python train.py --moe_layers=[1, 2, 3, 4, 5, 6, 7] --normalize_top_k=false --head_dim=32 --attn_scale=0.177 --parallel_block=false --init_std_up=0.0383 --optimizer="adamw" --beta2=0.95 --warmup_steps=469 --batch_tokens=262144 --dataset="wikipedia_en"
Below are experts of layer 4 (counted from 0) of a mixture-of-experts language model. Rows are named router (the router's row for the expert), gate (a neuron's input weights, with its number), up (a neuron's input weights, with its number) and show model dimensions 0-159. Each number is 500 + 40 x the weight over its row's rms, rounded and kept within 0 to 999. Numbers have three digits each.
Before each expert's rows: a language model's description of what the expert responds to. This comes from a sample of Wikipedia text that the model never trained on.

# expert 22
Table separators and symbols. Spaces, pipes, semicolons, line breaks, digits and odd byte characters inside stat tables, number lists and footballer career rows.
router:566568489466574424506517487476506561447538474424437498464572509515452500518390484507467469588527534493492476557497543442485475547539468548591473464518547514511496512445419494543479504578533456506482507552565522593506504502524480588419477493492475468428495583501519464522562524515557498493474469515543499508517525484577476522515522507534460563523539500493517529471568518534439487512474539502486486491493544545536470541511515478525535540444493520499493478540547562548499492538595532
gate1:467510503497465478469573517434524439476516403526483532514521524508463479461540465564523487507486476462482597418577518431451526406518531534514470568522485554465432475537520467443471498497530444528457447504572471498394577433487559499525535492550464458461485501448503516542480548444449476541503485510477489454434485503488502553454496526521485435429541470504459554477455539480583547414565517491436483508477510526509513501481572503498530494496539479466532506444527483499473504510458464
up1:505510501478492466472440494519485488495490488472474457519482557469543513540446461474539522524522557439456471514496425564568401541481528431448524477481500452499556577470436508600541547446504529528554463473467494500560426525548467509472485517490501503488415444527506485460453531478538511449431499533545458551528527510472505516526470479428507541562507560467474471469451454515442522484499484548558514446549427446431470477564521541461471505480492516545560515523433564442570512537521545
gate2:517442486418446486431514523515483515541418506482478541503550569526476529487482579474497541494535464542502553504485521515505465442500537541439460457473506399518437529509521530486422499551491589448558456458537542510534497581476476476558499429524505522561444540522534527447485531484556516597506531508521577518488504412453471511447555491457472501484485447514529553505564524459481504449485480535482433479459536494495459515540408497556442499544502464548492495579484486506558507477496528
up2:438511500542515535543438537530549521538524531542570449448475421517557505482501512557495469465534490511557493493479521524530488551450524520488441486514542516418536438417483498607488521530551452566450531522506490470523495501499485553452520558498436470519502463514524545543508442456485489531482538494495451598498554556537521579543445557605520455453477502474486410499485443501477527482500563494490511561443453478521533559474493580430484498432474522481514486481487475509519447486478433
gate3:485531531451493484475547547563554476473454497479513484478492471521465532468478506524596394469446486518495551521506539536391472471535547481484439479550440507572516441518568495445518603475468505513508501514517463468521496456494493530493524514489494577466471517390487517495497413467458518462521495489528568468504498548496505429512496471522498498495467481517547446579503517451425511406491558477555479464523502477501495464575462489457495485419544588561456500440557532537481477527521514
up3:520519461508577458498500530504539407433562453565466391442546437557486477505505492512520490481524451552496513487530451537522503466491526438529494493463593468458501492475487507443492487468569467567498443486589424447542496503529495472558516497453497545543494545550421517471566535449485508510545456558514489548472493500512458446470474550506462470498546523480512492480435520518485520513561496508484508538443431581521550453502572438469499457575460548538505528516540490478459492586518529
gate4:478469537498498559512463423500568523531464528506508509547527549537495545517554570530416367577530509579516497478436500491512485512449530580482477641482440558465485478438508479472493495517543456513525443455557471478537570463505488463477505403450490504494572437501570448529524499458455470490538518523525498538507526544516474548456502538513504493500448536490515534478534470482430484508491475521503567488462435465448552451516490535458482517516501550436479496539526510502493497530571526
up4:487477590545551482416471541486509478530538482446467495510497474449487503465462422461575495470445477483556457473514444530522518441471482515502509409515550493522557531458485514572491529492431451389493546449437529526493529578476509584546551589506566542493506529532550518490475484520496477428472499399518452475460476519421492474513466474483518466536507532523393511545497569524515545521563468466439542494465496445527470544450477516498501441500529514529546525487522505485525508526477491
gate5:495546514527451508501506551471570460474483473524506469486411481512558490504447530518545494530490564499493456513538470516522534539580499528530491498432495477499493501468533452507493508537467553546408517490472562564557481441460570592457488556474516475497527471503485474592459433525532521496490469543507523492513460519458494485530526565483545515508539520446488533543514515504585484537460569461479550545486305501513512521566495514493559490495535505519445491437550463525442477542536537
up5:544497521454478523513498588498479534448480550488488496514470496488469530542530439506550574476447501416494525504565514568483511523542475538507480492503482449488482452477559440498429501540487527507446535475448568568560484533503500513515473510441443459411532445517567480529479503540554486499448497438537512474524489548517557501526505535479438482459534504589514502467568576568483470501423478506449547538510398476412571508540461472465566498473454518508446519472498421442531473460516480
gate6:524522568584538563530440447536498478575472578498536493492513528513487401474442445476506501514506539467521462495467441481557486524483487505504518546497526466432499546464528545562457517493497534563494445459475491490527486560471445520437446523488479551540535492514490479451455465515544539395466511517468522436586480427535530500511474525531542473517472513542532505536491480556540536490586526500472569518516436457460541482549488498544441512519583482463528473487478553436508485441418419
up6:565565474475552534494543436471575364553463527539562479536443529493484492444452505502440461527485520500471475522449425454506526478517443497463530486470477490473512487501430576531484424535535516450474467504521498505528530499461420509534574519525526528488528529457474515514512493503545459505577530521469582415464546491570493582469500502485549544507488522591531562519518508498525524539576454523472546519502520552474442499475495597526528503558475503500508438476451460483542513508442500

# expert 7
Table cells and punctuation. Blank cells, numbers, pipes and parentheses inside wiki tables of results and statistics, plus dashes and semicolons in lists, e.g. "| |", "(33.8)".
router:550559393476475526530486499546517436446447543513531532502487488520501551516391513521571541511556510500543467484507513480422517490468525506569432487439560470526496520461524506499489499562580459546520444510435496550544493534498456572508443521491477456421570559497496507454504493512478508472530502508517570530508513493527550437580459498574476528415541460525482471478505513562551449589463511470485469504463462501442484528546431465486502481501526479484545506448508413525509430494469455
gate1:465551498461402566506510501419496501480476501492542525462598442558527482458501449479596442548463416512475495546456475458488482505533538550483538455500485539523546512464540505485527514384475497550469421516516538472421524453515538526559488486492495493516447519504438459545456479445501489501459448530513536489488425498493459442492519487505446490512458507470512553551532482485486513511526497470554509473548586533575561448499561451570510457555567469473465501514514521520417507461444481
up1:537475506505420507502480468512628531541566491549507551500522537515481588525497506529544489504444500514507509474527527539480537481424452460506525523470448539513500425532547498486451499583484520518458467436408536477515522470503486443516602450504536538474516471523455506531517463434541432431555574488551506472550508553521492468477531583509563486413517571503519419497537437508454447462531501547489469489457476511439425547559467532511509499508497554501520511453479528472522487461504473
gate2:560503556462527497497534436506490442469465552475607525548491508465520532527483549495436534524492478485478543431441498484514507492590525476466558532466453504534411517513446460471511465524507483486522476498507473514477357566501465525457504551479523574451506487567417513513487506481466576534546492538470484481546507462473512489512502520454535536461516450479438528529470415468561511463541451525435503566475443533436516429486481537540465513534499388523516468451501526478504479532453471
up2:442483463539512490475575529576483518551553495422483453490478399459514533533502530535558431461495552477540490498507592527491498527477517570540513467442503532490485518536559567527464444557517535506524524520501508498556519462469482459417458486442489449531517524513432568489479548521529482600500475485525491558473419426475459517496545561502537482525496560537518549442555517489494488566511457449552508454426559493513423499529477488513451500567433505445515538494485529559536517507514528
gate3:518499472577576531479531505442454509481446566498530481513561479534449451562511451448462502477473497580418527509505493449500481428522527416466500480456588474529587539452474549480480500469522521541496468470541448493483464416520472564546496513438495531582467470470502517543464478446485463472511413564566502541553461547537423530504493460526468480461509499496495455548473557520516552532462508519515486526489482463449596424498512462498560519509526502550463489475513572532498526495490569
up3:451488474492464521483547519503531434542530491441441534496435511490542472561519497518535475548508478446558457416440500524539484557402530518492529519438486527543512479522524506577428494532422477489470538515481468528456443471569453457425503487517488522430536499538461502518503457476527501477501547507462441535501503463447421491517556585481582545431440493521482448468562496503505501512537494452479521548504492495553462490486569601517480454511485522490574538420471522513465537468520410
gate4:493521515491499521510510591438509471494457489605471526495568542515470501457533508574478489454448537537589608477465485455427481508526487553483438486476407510501467489501469465521453475480520427501560465562542406386467483498543486536530548511529521506488488547491510503642484456444460477553531550480488567524475547524472429500473513497526540477456471489478455520506535502508501484459513495507568474484518517548507567488447502533568460474505517500531460519485518520438509464520473547
up4:445496424466525502491554501539533530519492454486523504480448525537569464498448441482519546495528426503467445551511496503521550550463490468533472458499464507542511540501566506490457515497434524530474497518479467599522435525502531485482460523478466512523480494544479615466476501532527524429543456564565536525467510482447538480507504447503499489594460484476528518559491482464446512513480475485505607536454550441557504435468524484480526569438459503496472558509519467589459499361556514
gate5:472482516473523482494530502518508487439452503597503495546432504504483485554495446542414535496479505468544459507535485501540485546526501493510532608530515495441538554480507519489488476502519466434509565523516536434461551499495500440613499547478508484518535420451471488481450420512475509445512536464529589510522587544496510491502487423534502455479544453519517507441495527540564525563571451563490470472477496551490456533403512539457523501476480565445484490405475488474449543456497436
up5:447519492503495483443534535553523481463452460545543527503421433522508508536471527519435514479509505529540469440511527470485549511492463577518479470518447524518489454551556489593483518570490475486460487536609512498580512540429492464593515494390517546521554430454480477465499472529512549484465566537510526471460562552532534499472454521489518503433488508524531511442520483402493423557491513513551464505525500535560458590530463544446521462485508520461560510466503419479492494495541497
gate6:455426508413467578512557523495521489566459488549524572552513493499475513451484549558501440492532472486468498485492512556551484500556553500424550551460487536480416515433512520542473538483495489429489519448461475394520516434458505484492512506448494479545494429474483456527492482472516491538504559523449511466478478498531486484455509506461490480458477536528525472490449556521543471440534559495525400453553477435474529530545477526579509503509535553610534537451513444538507499533452587
up6:515467523484412538496492586518522449515454455590531552486544493471440427473502456524528499481521463453506483457492541518562544554522521530502532518457527535481474507397508520510467566479511550482417555415476438472540491487478464490540465475399477495543542394464449484550511506482483477475507479475477475469497511512482544459504474500523480506465410487499493461520491576530547452505552531491517385489502438492481548491506458508519489530546492460555476451402526453585478491536463470

# expert 28
Space before numbers. Standalone space tokens, usually just before a number or year in tables, date lists and running text: "1969", "15", "2019".
router:529477426504519432547500482497528488532528490515528523421553529479455518482532456512562540451536548512500503434512511469481502521526497434420502542519549442465534492436561487428512446582466522477554503437472517471532462508459508452545491459475490481547473520523535479560523475552495447467547477471534572502457516534525532477537479486541476496409524434500501461515584582486509485515461499546434427441446599490539459524517476472430491473478564523587482499526574514527527454455471443
gate1:524475448533495521458543479535548531492507510596497509484460460526530509461520624463526487463512466524560428520478461498525459548550476538530462519492464503524462487468512539557427524522496507514463512449500449464479478435483490511500495490516561475507550479442434512535493383504517533498397562522571513493469504537487510512434488486466541530456484531495598571493589499458529521571535565536546500510530530503520451518531467565451456486554526590479530585455489488500465508539544452
up1:487429492526529485508501547531455563450514493593483561508539496486448486505418503466430567461492510539523476543551419534470450525561468411515517493566443495503556472571503487480459448480511578596564534500449556491519477496534497494550489535530530452523480522454533516512458545557564442462522478520490497492501512489438518500468450367426540559525531535491494540552526525438524514603508554487556458515528537520550535505485504435489497527511492469521498518507537540525500500531518535
gate2:513542480553526487517501510542485515408450512472446538453546513532463463510450492494456505484467467499486482431516484527462507513468531456492526476448495459491452447459516467524441491486453488571510472449477513475550470536509475474533467601521542513469508509437452486513487443506497465450483522507537533421510519557530565450482505544543548493440478535523580462525579497515588519516484500526555439512556446556559505459482476446517430496612525429481520471421553492471476405471416449
up2:435416520551476532522474488465509588508573466467442553494511476477463490419473494480475485484534543499549451543494463416564489533470508490453531442476383495462509489527507486480534491526396545524538499521467495466489512482494465500445448488472504481503535495582556536511535579495522485504538479497457410542535510490469556500524497436493480559542515572510421545549486541420481530539483571490540430483503519532508507503428541579508436479511471465465465468573519519446481508534543527
gate3:480549548454450493487591491547505555546553518480533500483491450525510504458500474463500504490477537569460552518434568514533560464506581549538509489521520485460543521475517562529551552557508416443522472482590503466513442503493538478530510520491451455510393461549504496555496414534506465434449464508522508465524471474500468516497527507510548518394465454496485460521497487471477519519574505449545591506524498487493517475510497522482484385498549563506448476520545538587579494525467464
up3:487490513494442544501484496550485520443509489524485538529491494460594411552497552539500445506481446439583493498613501459485497553507452533479524512475563557522507461496503492508482558494505517560440593560527523522446486542515551494503524501511488528484504560470484505543465453493503480533499488496431475502520479564529557547565489579532556516548477521549500606501443470482505484448476487540454468517558491542500584507527462514516468519402522416550444472440495524437489565475447457
gate4:542481565465568484498459529513517528541543454560481511517457553510460538537530541473513434487569459552544437526510519516491499528596513472434471491522555494524452490467506522479507518523518507409511472479475504445499495526508458461512477508514496444523504489457440479543482406496501523420490528577404555498483530574527491519484465498452498477393456454503564512515581460453539521410491563551465518535551410503576539465529541538536512528518527507526569550470524538523486509525561527
up4:507433521385514443518445525468475528517595515513524533495488474547457492595545510532520459496532508499527423494511543496486559503624491517432483530548601487499524484436489519424528508514455468479554560470488486448496499476496524471544476462454488491578498524465542432527495474563481514471514482485460526493497508471443462453570450528545523502472501434474534492577507451444509473486568439527478481487505434526438545484504470459447561532436522548539569532475514488554469469502543498
gate5:489510550495414518484464576492457402493436467504472432453491474457614500582506490513548482496450467509521546498476489458456518495479530539477480480441416561520514507501540520482543449557480540471424500538461497589468521505509508485525511548442432556500512530507489535491463525500488453456442511491481541482498487550574463518484465517520456574483393514467534485545465517600503541607508515515558518513518472519498530470427489495507545474515464523493473457441491523486481593554498533
up5:457507531432505476491540557470506503512395500440516453481522513431565550446585471468452565520513511430561489475442524487466501478480459510401512493445504538472530491399531539572513486468494554474469542476496543555525544461467475471469499456478472503565476498449486522545467504517510470489512451490467534443489546443554490533484504533509469521612441536444459594495472563559468488452425505526464451505426541475484506533427485554487545477488463466544514474500495458470517528532508533
gate6:596511489486505466516513504529488565480543461499521473494512439532532533490559500511477481491488500451444468510462506543476513493582507493476633494542475461529608518470456576470470516402527550469461584470536520498472519454505559486451538437537509471519535491468479526494475521513510508464531450509525466599467450494572548485506529591482487557517503540463406564526522504520588493466526501508504466523487491518446539566457468514533524585401561500514551500468495497456485504506471489
up6:535503507494466457535470508562467518458514454466541417489552490534452534470543526495505520530511549506499544534535553536490481479532410439442596486522534450476579529480500519516521606444530539498458555512513535514512525446468541503474571422513438456571554494521539507484436523530494506467538467500456560575487481508569507469580493592520439526549551542494439547549476505547527538531505556524464474526450540502428511540496468487488546484449586515504520437473515453520532510537503514